Weights of a small mixture-of-experts language model, trained from scratch on English Wikipedia.
Size: width 384, vocabulary 23718, 102M parameters.
Training: a variant of SOAP for the experts, 389M tokens, 8539 steps.
Below are experts of layer 5 (counted from 0) of a mixture-of-experts language model. Rows are named router (the router's row for the expert), gate (a neuron's input weights, with its number), up (a neuron's input weights, with its number) and show model dimensions 128-255. Each number is 500 + 50 x the weight over its row's rms, rounded and kept within 0 to 999. Numbers have three digits each.
After each expert's rows: "gets" lists some tokens that make up at least twice as much of what it gets as of all text. This comes from a sample of Wikipedia text that the model never trained on. Tokens count by the router's weight.

# expert 28
router:544526569520425497460554531549458517471433478566472485511468462487474503526546541540406458485417441495531541456510407493544561525515512502494536423481472423512505510554517560503505493528530467560454475657554423488528505510473546592503491562437463433505549500578543427553498481484479474528470465369523508503488398496427513419490437496597433470497498530480510484492441475430546426417489
gate0:486431509540576535480438500462518593443498543485526469468458402497460566494479452465448535562440522475484402462518522515487479560484517388458456460455451478467572653529501520453542521574580552439497501427509539418515422428544529505391588549537535452525410376485544546568560516485491566564510374576471526476467451481546493463487530424510504551463579439542493466497498560621416444350593
up0:565484592575493540416581397508418530444487579490482451506447531509535511464574476550518590533366527475442541516471484460548454430513471455452463457433568588545507507497496506439550468487439534512563444441402459456477392512452508401536410544497485423400480439562489441477488468512522462548411511494500454505433493466569516502550541443559453525523523454535476503542449517544497467473491
gate1:565494524465543396494497457542488541489491509515434490561457403569482423617538611482406552525513506528598425511453561515454587538528474522501460485467462478532474563565442477401463430424599563403474485485565525445576555559506486536411487562461447522482464438586506495434547513572520423534487451519540433541453485451504566461460568430495512486547403540448474502511498474521599514503483
up1:537565555496546621563492423507543451544517556483506413507552502457442441491445370541513491454576530542513545487510523531490611503461578541436560543390491545535469548638376460477522443516617505537503579575442484600511505490484483542525506451548530495434432452447434544466473580461471576490491454419467561515482511560513404558501584522471517535467510595529433466461506535530526362486408
gate2:550519544484611493441575452534485460466393457400513458494527468472463569520535537523432433465475483524457592444437410520545500573523495534495571444537549492465542494472457425445570449617451555537449485542587462456518488574482523546564439539540460506566464448498450458550461493464430572561450446458434461492513495537447476495368451508621591507493550539553507467448609469515454422445482
up2:548472505471447610614483565504551518473520500517512512520464449544477523465502560432510527468491511548482561518512487486421453506463527428469548457580526566483622541449478523533405545497503476499468474452453472529484617503434461467528500564432478488603459369509588476395445452542551484509529555588512514476476468522578523431499468476500539515482532419473527513449467575500468476506549
gate3:485465585448407507529567514586494447506465460578485515539523513444417397525486478505409489513450443472486510448444554570477485460504526491441498465484542394518500522575438632502454554497526548641540507453541508506530551504555529586442432407514552567529528438508511510511526562529456427582385432435486513503537491583548544467515435528528473470576519436533536516460499502415513423528464
up3:563495450464491404438454444518449511578496513474476518530528443469475349464500520480500538489495522528567520431498456582540544516469507469502355477558448549491584542451560452422536455512537502466568506435526514559521521496588460484422497471553435399437530436599504554480563512531472520578438464500449476539528429544535535456575508500510504544478581498543518462546561501558489455497519
gate4:589560522512494522517452501509404485479508492470524525604434461479490499601520442457553478455497565514456447421473439522524535526541456428443542540525423530462463543582538511509563530598655555513511431573443470566499505550540508513547628542511443479532562571495599525496484463476586499465499572533573526579512496535487483489434419468555406495516391531511384490549555473512541492582443
up4:529520523539526488545465493459472419532414468497418513478458403356500481598468496427399431440520433457499494509592464463452406516521456523488548461543470514547509507480532485535454500545488500457525508474440485467538586470518449498485539553547484621648467513561562527456478482501437472445561534583456443517452388546455493452577463511499514498459446515489410527557498497474567471612373
gate5:538517509520547512485538380587507494547505492507483586508413457445411503484513534539486520496417472561518529414510499506447448503509478511361431488595536542525446464542460460462513457510529533508506470531571559433506514463471598466463502547482430489476521416515465506510532516567630496491380505412479513594497481418484447513527386574514481585434518503460550461461401469526522457535498
up5:566512470548478473506426480508473491485501496522451527585450387475420489512553583485531477552439448585514531473479511504498471521459449509402440479494572525413460484505543533475488529621511502491516515581540555460487516481458554491402550451631490523505504408469500482477495462438461502478420561537466528551467324506507508434551402474501496448459512473488543487537419471613405523540633
gets: ".", " \"", ",", "-", "|", " ("

# expert 2
router:551458453558495517524483562464438563608458389526499587481472426574379498426522539506462527486458446497485485466545471490550486494559500494502553393480430486550465471520461545542439470491507518611408482522518438489462454541514561605516474531462511471537600461560599549555502510495447476489518469426463554504435466502440490422471525432478503521476510491497457523491382448513401436484467
gate0:479486523554474599469529524414510429470530558422513491551504543513434506430445482447449512482536516400550504475463565537435464424477505552527459494546529446586496535523455452530510556488545508545473396330455451461434519464568496528502466459436450529582509531567462456512524684587417487582524476493542557608429483526492533523565434483499423479470548559532459508392502471408457420495518
up0:530584531486486509556527584492568553486433511429347572499456448455487555407515619527565626488498529537570560415488630460575399549430555516529444476514521521478551488573447613524462470529507555551527488582445417427442561529477420435481508616515483560526559519567544483511528502496500463475485557530448536543485472461467504574411533415577502480485522557380512459484522492567578520472502
gate1:539442460551527508464467434526532507591519459481494574452527489459478397496510463565539530532491587510472552494507499454557446489551579385485575497447592456401505468454481543555494449460507567471462467458512587488517435588545575548490530544480581605567480536460522515463506542470378397465577540588508537524555469484474508479546538482492425480493423530560529500576489483470553458449479
up1:637471519461404524471520450437626473408454384483529509424525490435541461494532554546478514564475579521509492496561559521507518603517491466500486496457541478471510464493502575507572517491575503461459515496510461468444462703506474483518441465412522589489499478475501525434455536577501439581528428516471514477450512465477435494456515514587418533493483490534524524442547423449531442455481
gate2:552504446496514562514543573503518605478584500471523540523511480510448499488504396479514528470481480419463488495530538506556521545518507516434430505449539557467488549451514586516500518368479424513471578523488545483497493509488558537478503540520496499513590518564510464537466509485510545530539493476623478513516506552395387567583513510452443486519518517406554481436445465543474546532454
up2:436445538583445424474465505426489434517533505606526437428517526542397496487419524567478530538574545466504566481650468494553535554516573469558494405459563559519465505429457544517487452476437528518513532486459460419514492534473414495522504552422506554546511400539562525488532447529568470474523515527489509484547466453499627508516449484497517480497484493439505556506524493471434495527509
gate3:555431575526480477528443398466506481501491445475431499438389483421510486431539495444531508451507415500433535461474469559436537467498521530514542591495407568507600529502476492539532450520422504521606583453487447357558545539586508528462470520442443499562507512500494509465614519548560542457528387524503496613505476516484429368481479385547541487465511588562536426552443460557528427455518
up3:541503553452466470473376498575553531473472531486481433535448498535483557596487464428489527543423467503496536557560529515543445484442572458505482484468521516534458563553553423524522439447509489501476527558463594500343483531410527373469560467547523464427438509517508396449459503501498467616495516357622599560425444533467432651507558453432435429602475486415433522520412479459502536534556
gate4:529463473625421522488481490493480566538462528378500492442438561571617570459490512482460474488447529520482496545477509460578458503491516436512438569493595546605463485579536530496539485470519505529456495482558487495568571415530402499501409491609475510517510480551516545583547463489500528437507465484398395629492493466518449507498570504504567547454428473480518404531558519502498523441444
up4:415530463496436565487571507475620517611564491555522501497511481482565541537458501544443458496434393554445475444488496565571650564405449523380531438556458463518430516452535529531426475529554547464486563533534523603525527489629624503448499569549494521525444474429514522527515494426536503453518540592406503540548453610478534505460478470587464571615506577427439581536476479533470448475571
gate5:503462468479573567378454549571450581470503547539443452561466495513447467503400464416473415442514432570478526549556496533499445485478502481556462571554458447577497446448482475477535502577565467594467480520533500507510527599555560452390528523439472533540571516522485549448461428395498609494412528522519485495486546522467429549532416522427531505497418504494494579458486501539533482479552
up5:564537567501415512411500526489395506541518519487568498476492390504533479450495510601559582555455516509470410438488490511551534454437547454641406446549546485449560509480469502457528495516483511519521450577412491595415425505552437599469515481539449402541530483468528490518497503438454482521483467474477500499457569527512526452515524417479450536577530579542442523525543498662474403508554
gets: " to", ",", " of", " that", " with", " as"

# expert 37
router:468497477501570540486532545453414490476477459546395586542404494581437484495539525562431502477489435541450433454580431508512522475511444429475522462450443420546448561529460587571483488457520505530457460587492457467445505467451518518552474571489449451487551488554564422569449461474423496462509483395435570529515486543433500525480490480436470530554547509425500484472452451407525478474522
gate0:501422476529459479554555466545431536509428406486430493543538465588499540499439425503489535525526491522557547548503469482521565451455498549484611479493524519460416568572476418505588526468417523478520542440467549507448510492400485495520454513483586496428456523447510498529522395553481584526442511476495502392539540525483551542488461533491500478509581501533562457493421422567483537478411
up0:541503532480482571480523512506536566434485453445476452534577414508450460475495500456490455424473576407518511436487454429589476450505538539529538500507423490543518446524487527479548602505521436584554555575617547549448457448487506551430575528552475524571409470585471500525572487537535469498522410489592516531400442590463506431434547541455498507575490466511459434395433520546452477491429
gate1:451572428424503542483505490498568472452486495505482565482484524482501479431454473578495534415582495639517510440606479468404398409475585464581503473461528500415511467431442502478495445512570516497418539523530460560403402512505491511540575525550523493415531521464542400521473476585502541542575583543507450432475580486557460507388532467538508462458495506456418548488476564545471479503506
up1:548457521492576482555539426485530548424459546542463451521497545480427450447518545508563497455466544613433514437425511503608502512485455367478385518545408497463482419489621502553581606590571516534560498509512474569517468454509548487553646528441559513507490480441434553512566460502490533504409469572460519460499549537543576586482516543494465452536502472478428393511389568487326498438473
gate2:521469443468465499542547455537437394500528489418519528470463572522448474534525576413530469543519469548513491495472364552599535587526454421559472510478514484473490463513452493698612550546483517510510431505500545536402456511526495452579523549530546450475508573509464504462562555444579488430486398519491440554546433550496423547494418471606485504512440485534463495517412603576555442498531
up2:522456557511481542525527470559468485498414455570477506492564578515483387512532442615463395449506504562479543524524370506439429625542549580505507446481551482537516483475461492502577483519540500465462535576505554450522490539627577486451547496474435541410539501558478458528532525522510568461550478476498505492490431477445392464511440517582487468383378505429470549603595466503494490431531
gate3:526535535580553513460577478531594456517544465502599573482531502550480468617463467491446444539525382443403461438417534492492485470484511446424545435441570568477436537485420583456492455513581448564540561487457539468504519536488531512574512452384482571543430510488446420528499430561498582456500551471543467477576522553531433594578569498416506487531570535568471408457472487429520429545483
up3:544462411497532527508548468542503425545479479599511600470475626541520501547545509505547423483622513515515399509533562390533536462461517529508423465464458522455463577503491447497514541446519487475627497483528454582553426560589498514487524472418395538367493509460486465486483468490451614483539517550466535540471495448452510486466487391487585505553508465456530538487420462552500579565495
gate4:502564460575460448420471517576543548459526547644602547588497535639545484449596487552469516446510390487478445506450508568438450542557551446523464547573531604588451510561557541472525447535449463386528484475424468510495460497557390522527444547470479473557555505562547514537493578532527491464542462526531471513387519522513483527538452430443498508427556432460537525573549504512417482454380
up4:507570618482495477492543476422557534474500487477510468512516475541549506437543431531453557482442434531474448515449536536478578463523599458503534618472520582412467528518528461523425598535563504481552544517473498437520600440445519487487492570492459496608487451408565453505489545547491521476575475542536402542451488525456545451460516484480532507487568536545530479504536490551429471543445
gate5:527542454525534477502526517539507505445517473548531438434443578523521542457461553523461465501479504557491494427450496484429496516523464539478484568530484520588469530514471585568504539512498439521526472525590531403450540466477479547523478441521498535427564528471550520477482616508536410502523502442409440485497481501491466501604386446554536430480533556456489504494390507523408477510543
up5:453482489529550521399547526574485451440483531568537430513523453479532575518474514495497489556475530458569421493523529528474441516488542451454461461622530470438470562533499554554479538482415477539459455592490538566556581422504502563488492551577529539571454491477455527433514457519446519463454466510471454426459456519503484585461497524397580526558418550485440491526471470486412494459541
gets: ",", " and", ".", " (", "),", ";"

# expert 7
router:545530503568462598499555575506434462482548445574469525557402470595431519455513568528466566496520530502447486482544441494517467479497465534516489356496483503560468615510492546579404511465481477509471482584519466490445547480471499518486400578480465463512532511597602415523430455523440439477542532389475549479522436530392451539448450475486437479520501474402478479446415456393466454458527
gate0:472523427478461576547453539562435427521447410440443488449519554523522527494511485520567452570469551394532493461465492429532555542575507513490484527402496552503508488449527491423568550541506521530514527491531464488428505564443495506546493506550518518527450471470433507551449478544531547524593475520559538495446424559484477510476566505501535562418437561493496484506483527550541516451415
up0:547492589466485474541402535455530480501425440604497433506495467522549520523456545470541539574492452545531483517519418558545582484412506540501440538482461391478459598434453483426596488558457493462543496609423468494542422508464462504518534472555578571565554479481412495506409542544612576483452574483468539533558482458477516419577593503508471545467424454573493549501547552557449573508442
gate1:429491400430557466564464496481506411524535433553437541447452560528514445504396518483508488502571525472560603411612467486509558457495475539455456404466490473510519512479502529542440512452530547495517480609515391525391517510513537483605464556578434460405458486533444474440503456564630471507492501473530539458481574404420402451470516521432547524510405493514466567437553544456541462489538
up1:458516542578545464518517437556457558520525479528495505564460503562442535471470572431440507377533554469468500531489458416480503534465452495517590462572432526530487543513503533520437541517426552544542457400561570488563489507554563547561643448460423492469488577537521535506557456523495517541504509546538420490501473543481482449489459561478469352511421444469521477538487478636512429426419
gate2:495486511501495551456396473481438519488551460462578437519592475439576563506585515520442541403466487575477501463442529470484505484550502491516464452505538540570451608465466397517538495571438456524501539454498497530565548493481482495538563525468488536584578474510426494479441482547487576549513478389495463489514573431490541458546551476478462567438628454463506498560466431569517521530530
up2:461427520486469476435506476454519458544536582534486467498498466405529518505494532482460556576499620525625448501549591523423502483494516384568410556581595523469456493524466559447493490524439562476477508428534554459553500478501513472474532545528451511503541413463465473563500477461516445574443401476475490574470477480467515501517417595477485411490449511555458526472503401469477574446431
gate3:502535414575513504533519557478503516495531408588522503463395488457462547518519557451477492503537587393514593515488482437410552471397508586465473458506452535484501544504457561503478527495516517520451475467449443516501521471478618547476419438493507534434487493527582456491537565510583466558458597451468489535552555505523538477538488474539452426567464508519497468569431412413516571596462
up3:415602544483667474550451541502487477537475439525579571540484521476452513595442548371456470476549469471465502538421516505502430449285441445576496535463534506542559529483510550513480500487553494508492486404505529465526631441573542515541390491502528461517569436548507427451529546476434518459433495516508483524446496423514500462446430507430524435488542499459551468435537527535538525459510
gate4:504486613557534443500424509472498516507397571544535545527550490410487483542528499477594555490478517484560535536457496523460491518483466556528509538465518484649500531500446543530444394460374498502531466349507507524429532528594442504470485568454541488550580503542514408524498547560453459473422472496498524563537519510449478547475378458508531459536458604455607405531488561457484532548588
up4:484428511623438517536533549474424514522513416514424589608552485478415584430507543547491569564478534446502464618474584488416480523511509446445460556480507473513524542484463536435484466440481487458355545568469549557422483564540434510547417482465448516523508504550539518521460467518493437482512530500522445516589461440486520534483521505462535534573497534506488554473431524539481552477547
gate5:386613547486476605512547489499493507504456590497452460557438494470532439461504486450498572534477468539508513541485338523523534486432470462543454503511531581472428565457434436499490504515439512515509512456425526515468475417463465484512473567477504558445453441483554385487474505426545524500480488484516436462485440478470513490529544484449347402462531529535561497518533448454514464558538
up5:540491448453408565561452551509558559489475449506518433529493534491556481503524443510565505523419482478575507460543454536467501528436465531553408447492572571485563441541529500545486585552413496508457562495442445512489542496506557488524481462442477489560482457436587529586465519445563451512545498518514436479599403494383479545544531405444539465497559486531479438474548437525400515573610
gets: ".", "\n", ",", ").", "\".", ".\""

# expert 17
router:546522541540525560511567483489475502433581490533396535521486532555441531501491539548458472456548548499454420444566450484518595504551481421504375466478485515505502517477498579566478489458507452509456464541556461439430492434433517547610490525468444486440555498555546493581492465535480501434569484450373549501545483602432505506397490537466500455462522463468477479487432533438451483479456
gate0:551602454529547493561530476469536430494481524479524523575518534510523416474480497504513459528562532476521525505571454523527469491526462367468486512517465523438566412467549555513578470405497508438522501536480464508424538525531433485499519443401530494530538491492526570496475592468513543489455535486444543496530495555519422434531508545537543498462529438434402496539363536488464502420513
up0:449468555505553500466481444476415486495441578496407503527456467441429539471510583530449501470494514470536447565417518541447519495459591508523419515436521473552497508474496517449452499558508626506456496590529549493495477608539563558468508617468488477528443471493488426441570513582596447541496457507517518401493579392509575472512507529535450499448458501514529504578505487465548436462437
gate1:530484514472447527526567497456543512540508528501424508505470399578432513482571559605448485471455576587435494450484559561583508524567468485546529560476498456527552441433523554492463489553496485474541462563485574560487549424551495532563481502367492541504570491535558485509473496565470427476529417532369448450614457576459474518434483379517562513532427474522426511422501544527494532542562
up1:476508552480465425516480631529494466561516500521481431532511511539496438509485537516523522567563479560612510581500432492449486543463513573421437430481482481434458531466501504548435513520467616456458551474409486457565548619502568485500485578441588489498495452478520486522471461588558575475508507437422409447499509508534583440577459486518485543535544520476517470398514496528402521498555
gate2:533403559504551451562429542460549461400471558590556400582526398553498422570443565466481517482470495524475449466559501449551557647527538442525458518501513512540502431468483514446454472418501427572564556518568492457408537499495551508498503527519504570468510561502595467519415518493469494525498494474473538568483566474441485554492458482456543530502548461569533506549585471545500534486492
up2:437479571569479500462456502547536477449554483512402431487537505513358497514498537444507576500526540520534484474413506502554498574583477439486459506498488492479510550506503543590489471539521481535602458609517398477482524514511454480475459547505584487553477497467538473468620512560504525482459516524441528475419492467484374530536521497549553427477470464513470470480455466453435474492496
gate3:481512516522437547563439537457503497430458469429513448547559518603495566608590484429471460536502518508551440468512500469431574502518533524552590585514545610468452498521466491525494439523539442393509457520475535492383566407457457555563458545505473587514523405479460539532471500576598506460525492532434472486506423505460567463459532393489480535492527443512481526440525477481482499538533
up3:508407520602566476561479427471540601526542540390502550520555487490407451481485439468498561515540457486612507549461486441597548480434488483421519515548548664567510492516511515397408491471567457542492591423503468516509474582503487461599481526522476527523522502510409504524435526549587611471446476512459621527566515514526526424526473419467483533532536461458538584518472520493539509471510
gate4:449506514438415499458514501544537491460523571511435543507574452584521438412511523545528478468531463542490492491460499517537574579497484509486418426495474456396469463519576452562427375484399416367401492534458523522432505461519536473585616519535512517484500543507512482562520510501435539534461551518466510442559497432413509397582506379471491498473533491535433445427402501414520600545616
up4:438500528499493527561438460447467475552531529453486491520517509479465573525542493505459613584488476528440432594452478492514533514542541465455554501637490567500499505470398443433494534535541510597525550418455444477562560522475568561430455460482521476523572553567500466463466439519511489464430515505470503457499514548551610586535526461459463497483538509481548468463513459574534491413452
gate5:498464555505455486501398474485552495515466481531462496490450511502472596474502490471479362499569518475591533505541456556433547540522541499432497388531532560429495507489592561503472466536547439578551382547479478443509562551493520413471494469547531476514548559527561480638388478446520448372559561460425517520492550500481493537552505541537510497502481432505424524489512543535536541539446
up5:533422530508458546514526497486487552406442502529505511375542548489538491430528470543499518482575474403533435526458521501502574496498580578429528532622459545485569546433474542604508483475423553593459518482585407541409422509488447514471486504595543453374558393578557501537559505390596507497432504554497438502367535521467485526511452574447522538558483369468495451484504541582526566466519
gets: " the", " The", " of", ":", "The", "'"

# expert 44
router:532548499576495543517506537469443486536526481531431616510470490596427497437574553516390512491485497451471412504534435447541517480483476529490503411439500465591471504553475506593513451473456526602417463492509461455456496528429560536563518543488452471489595470590608547546465466474418537489508453412418572478454486552471574433512486471473472518465496455521489488576430481437479439477516
gate0:555513415485492475524559478518506509546480586450506511539455497523482527528500479501507361505640513493549512458562531487550493538521504474499556487424518509543538530519494477534496514594502534459632489491470432460495499482431577556513542492514468494379532521525407515510448410656392604508463551538488439450492530564544456602517495593454598469452465426391427431455506495485521536481466
up0:501621442390410455437517473493464408443448511463492456502570496415567550498503467487555538470452451457504436492560481541468470545458497589588381556528592379487484448541523475499469469494449456476580513438491562504550525417482432491528418505497534467503514510501384508522489441532565460504477311520536473492519457542369537366464541479518381518556460454522500538473516568469517588547479
gate1:375489566500470552528493442548501498583513452511458465471523494582528495466487491562388477523579460565463439482418501495441458597485524533515548509475583484550569414452477521514422418496485460547492538474526601456495580512543456448506504423555546526506596478467473544493517458502481481418476583485584561491566420497425416511571506530544569549529492480544389565502516584505438573535434
up1:513443506522487484426481470561452470460487471479403448428502598528509476396455577572451439442417498415515397426517521486605466533507504508438441583444548470528461479526471604576568559513436484543523546430514509499534521538501471529527578492542516491440485509486520502492546466522462516499463502455465467521472441467440438472444466424446515527481449501480405440530494497512520488444396
gate2:449469512636470512508563517515474543544477548504543533538479524513520508508543463466499490466468448464558427449499463517466388524394469514535494449492473439411520529637381510519569464556491399539539528438556537501487509479468459469555546504505493505469492584481457495435454444595435466543451443556443566468497533499572430534462487481494478476425466505457335519592496489574404521459508
up2:558359471468521546486548507487529505524464568543458519467546494514468397508524582534524466423547486612438513510493472534447415463521490469542432498433458442453531361515492495513518491649483584524387539528542434538495463414500573497491512603560518488502496468430500582489539517528433576413573451441451559448473399462529387385465467469507493435487535484469486433425538504535466448455504
gate3:388514479418573525520624440433496459496515521485419487491508516491536479530546529458559526467512502578470498587467525498477538497455559579571528530561505491451391415470447468455490510577388498557532465502562534447416555459463522473436432541460480476514477535529403401462533481516564492464414413603556525500490495464486511516474431478441560450558538544584495472525405543490422439519503
up3:494566442489617626430430539467468494528482548454437466562472501504397471554458510521486508495535467544527567536519513510464581525462532389505478598509462473554596475498542467473442474469498413578405567530427540566526435509522541489563510546461572545441458495507489578521502657471536430491525549477568466413472500483488458485491430544494548552502555565456510509507445506553439549466540
gate4:477429551538486470461488473442509479547458509533499454512455466599571552450545551513574516419529553556482385546526486511511470523550493511412470448509517528543504454481512534456428441541486513531432412595513451523461424527470550525504521499505449533583601508430532472458476581495486428521525517477502448439421505476518492430558532559484603441562442452567466493452477493508399474467464
up4:489492377428582489544469532470561421479517489458482454508514454449470444507434487537417565518521567448452569561487509493446516483535597564537491443432451539518472474487477517464462524431444465541407583515474542466463460485470478470498506531505542410512498568423486451429438596615482598472634428451483465462531446586462492562494511518510504546523430553498522443475477517475502464532500
gate5:394535529407587449485455549474506512472464506453492490509525520499552514509425538527551449556538495586396483453518558469462523566520560551484511503545514565549544507506553497507488444456538513515425503546560472506478518519625572389434517457565507430521469480427611537564473452478515519481488519543540462483522533560418515535434546494427569433489581458492482506452417551552504515603589
up5:476493491490519485508471566427454537500396513524501426500487543520519638542553535318454514495531532489514505407503469438410436585490468575424455462480536444456557477560472431585474487532468488477429408489534478473539526474538566485472542438473456497534490513506603501506407483483465511565535485560493452490407595486431454476446498498466523508582496469403497492524674451547549537528551
gets: " in", " of", " to", " with", " and", " for"

# expert 24
router:486517569554500481578530555543526521500507467563486542547469527523476521458532484505453496494435515398457496478574448485536589522555439419511509447471424479542517553527496543525460396525533507584423466479522473408524495512455531537556481543400464427447570519560549485586485418517417524494505436489450531501524479519452501502440556487470522483494492452528433515605428464401519411441387
gate0:472541466480487548491517453474505489534559410566524486517571454524544491425476560588545493475526529539390587537449573494495535450446443556396485455494496549551531538447471468532497406521539572474489522424411455506455471437478559476501519538502490479465494544559469514592541496452546521558489518580515581542530503497511469507503554514602461560605542479572571533550521557543405447469498
up0:599521561495432496471462489432490516566523459641426487482485475472468445503430536471481462456401550512520427502467546468466636433536568566522475556520479479452556470515445482559502493480547469345486561503537553525494561437506484528471479450454569521458439432493414425341537558479573430543421491552457577510442531531437503496542520448533528534450527523533492380485561471495422409527529
gate1:447543633511497496465543515480536545531468572607501545473457540504488548479399510492520486415477515515459582462520528510562522564491544505668565453520572502460419552482508471383521509469536544519561453550541409432508532469564491478475477451471444452509522457496624471464452437547591517482502451496456470529472490488452577447548497580523510416494513403523520541521513538484481602478516
up1:525523526459500472397451477528537490471434517442498467527431538516626507456476527584467500472516529581493543560522344549454437369556506546524475478482538498445527465563502486564524450533523495470420382420415499590480561495489528440519529560524499491497507478425440468488540469497429509574495480455421520620515541533419474564495512456512535502518489529498543575427516584525458487408505
gate2:488575496486467517522439499580488512526567492457516478518485473435623509535515469557490459457504462491516511474558441535590455485531487497501510617509583363506509532494605443421480348553525508544567476502443537397480592509492485481525432570497450433468457416419464470592453420465311480499511506522465479471488548558479488551391550462531544465506495471509449471561387534485603461542483
up2:481413505476574534633438488533595529546460549478504610541423380494490462493460482561438520531401558503508503498518517578484470480546518474478363534514467521501502556490504514429445476475527426617557539498460442493540492515492535459486535463509477394519548525541514446440529462485378443468588535562499575501550460565499543541448486483483465512511539414548492562509599518565486433541552
gate3:556451503571439472547485393446519487480412548431554431555475545501337535511495485560484551448494578530507557474551508444527520544539493404495466527491363561421540458521476593516512532536491457469583604424563460560481493545454534439539564552489552477434594464458453591462481454491441429519564541503486581575416452486495507493497458454388519558469461588465459488552472497387538487558482
up3:476429444640480466582475591532491469519484508596468434494476487433583438440484496514385453430489488456471440488526429507522484475419513533553489628466509462467509448607558502482503492525582475507491485586543407473512532489559592547520535429418487571535556455557479509503544511491543596531506417551521455495483529479512466532448430506530416467496477471388435481578479495517335504444545
gate4:498410513600588548485497543567606539485451480527570570472404479522571512458553610457480483538548510449537484424433500450446514561571526519589602516495660568548537461502488515479514515565506570444501461494554556426534505572601496458498490361471540494503445519519528519501383455523542552461629622513518522571445509463614493414522514513551534542491519436508475542535432459576456545499429
up4:493548533424543558511557395462496547451574550493543453544470459568460528500423557545533443461561538601535466544469534478448491459506592453426500463547445514529463456471537464533440460500461467542547503515539545513539542541535419515429527432542363496522512480593539397531567491489508465494547467498383487408476552495574587567524493480523499524534536510597521498433476539449556506526580
gate5:484471559515377472541507602418566471519503485484550571461494508532489578545483567441448533580484479506589447442517523479490600433496486476411464503473498483544443553529506442507482516448587487573482493417415489425492401514444454538427607507501462493503515411486479515560537507471489388544423557545495467478521408452550565477475454370443551557539466539558496516448571492444604420536402
up5:456450484555432464508430533462522506479515471544616577359447521451486555551605489494519483485573440563507449551488464569474560529535618415450425507554530519536534530478549534552514603517561452475484541481414605470569524523515562490452434520491390506416481384490486482511574455488495379525453537619466430523480517466549472417466496426433558525533479433542516508427435472508592505527482
gets: " the", " in", " of", " from", " South", " to"

# expert 46
router:497434544514521544487523550455465570430518481564464522484424478549459535541466563559453528436538539448483431434565454506577447408536438463492469467462471518546553580559539528564448487450494495529466474554469448433474462385417550531536496568434434440504537499529573446505481432555442466536549434449482554446481465575409458467492513456416417493516577482418485433516447506448544422444460
gate0:489453472492562483563515399478500537536551489521402533422517579495528554496474606539509477484498540521470501436518510468542533453509452516539472519442538488455512524504449475560467451380509555523517485574463517412495446408511601467560526607485486486454557434611473481450447507488513542466525383483550486571440502452560417553421586500499583608555467554517556549582526515461551520497587
up0:465387547454472455454554503497488365599453555412509508521431472505454489501527582462531552474528522416540462504543439505461533498464360483475493466459501445556524456459563497525429521472571556458479482453517479497524429472515399557490500530473528565543486447506419472474470529484523590463553555535528535482461551599557527467488472636532517528542453496510452507495515466445420455489519
gate1:451518498473473522515463594511532420551557534519515448517553472490501537591464622511429475564501502482521521457469517462444547511485394496571551545558482446579481431560474534566619412447372442473480584441530438502519540536481476457531465515514614465498489525425486492519443537485522496438527465550549574478506483455397517471529541485391523560588568434519455456386494496516481441469520
up1:442469476478453550429460480477451465455554540435542501434581539513471487453484539466398518472456567477505589564528507508514541383533499436528450528459541470508553501576462511523524435458486493522487516532485478540491461576527493500561493485542508518451443459537523531559531548518558498556610577565503533501557540448520530603538491421526468522492440403575526393473551571453539489479463
gate2:422414465489516540559557494547394498468421557460528532560488461379487486534486590531494439599473487415420456481484530512582514482488395463528455453419448484538484578520520495564511420616489446479501410529444489516463516515476497578565488477492517550497544563508537541564523508534409531604521516496463417460483467524459498407510464570525528590528540531431486440405505470505426487477526
up2:478438605536472472484575504543420453497493488468606510473533583501571515489428583521537444422551497484532492486496453535463478491563444469564516502537546501540428403515548413555441556405528539441449536483559503558571473576523490507501574548536555577472535507544531520513497491417486515511489461572462484491522486465471550483439423548477486460583470567441518599393577541413443446418570
gate3:463572491483519478426560495506430431503506609463426552435518523561429522501484530518583492534506503424451459516525595521497558406599511430487412533505496525547397459539511527585484455527474531481466420501492609498540589556601559468524496574470493421534525507459469581544425566560468549492475500473471481555459582511523486564384447526416451552503556538512478511485414548481354519514505
up3:452464548514507504508526403495449549479418552560543533529601455596474547489502444442448472553434547597522528502527542544509469500560550510392552535460514524459422544454572532407459424562413515514481540523520567506519529439510400591540429517490481496559491619548586455585477487466542566487404539517490507409460516565557488539629514410402502519555580526463511523518554582401552497491496
gate4:521580554486450464523481507559651504517438432513520484477454502569474533479555524460568492481463551503507526446558513518378536448506583457500519494482561513434477413448528508523466441527432371514559422443560486440514511565540560513543530583439568482545546481503524487491409563508546445594478498536515470485330540474473456357454592473445510451563484533455467507520485433535536431487482
up4:547464466584489454413471461514557528413589496538516444516514587492514485509556488476614566495476490567494431542436473467617508535469509557507487458469443529477476403522534545483558455482444487392519493523546429580492413539537518353484541457384507461428524575513498510443494501533557416488478470470553463496522374452504542485516489490412469487475424539481396533603482590426529450443455
gate5:426459532421591514476458531487494525474486518516481483494524539542482495591598470481461514489493562528518506519605483516490559552483462465428501572505461540500510518529523401555532420416465457465595544522499535473493450568589504479522415567443447592473518492498511556578506538436589518469474540509471498472362447472490460487516438557480427545404555465527495573527451546461507486454525
up5:466490505427516427505549543455450591450464524442516497603548512487481481427530491481458539606534469454490379558554390562633445504470481463482414428475362524463546549449601483401566477504418444503483488591461519477537467509401495484491453519466442494577445435485537465500475579460477440464493567483534554549461411462560418519609568505430445507517466437395433457577438480559495519515516
gets: " ", " he", " He", "9", " they", " it"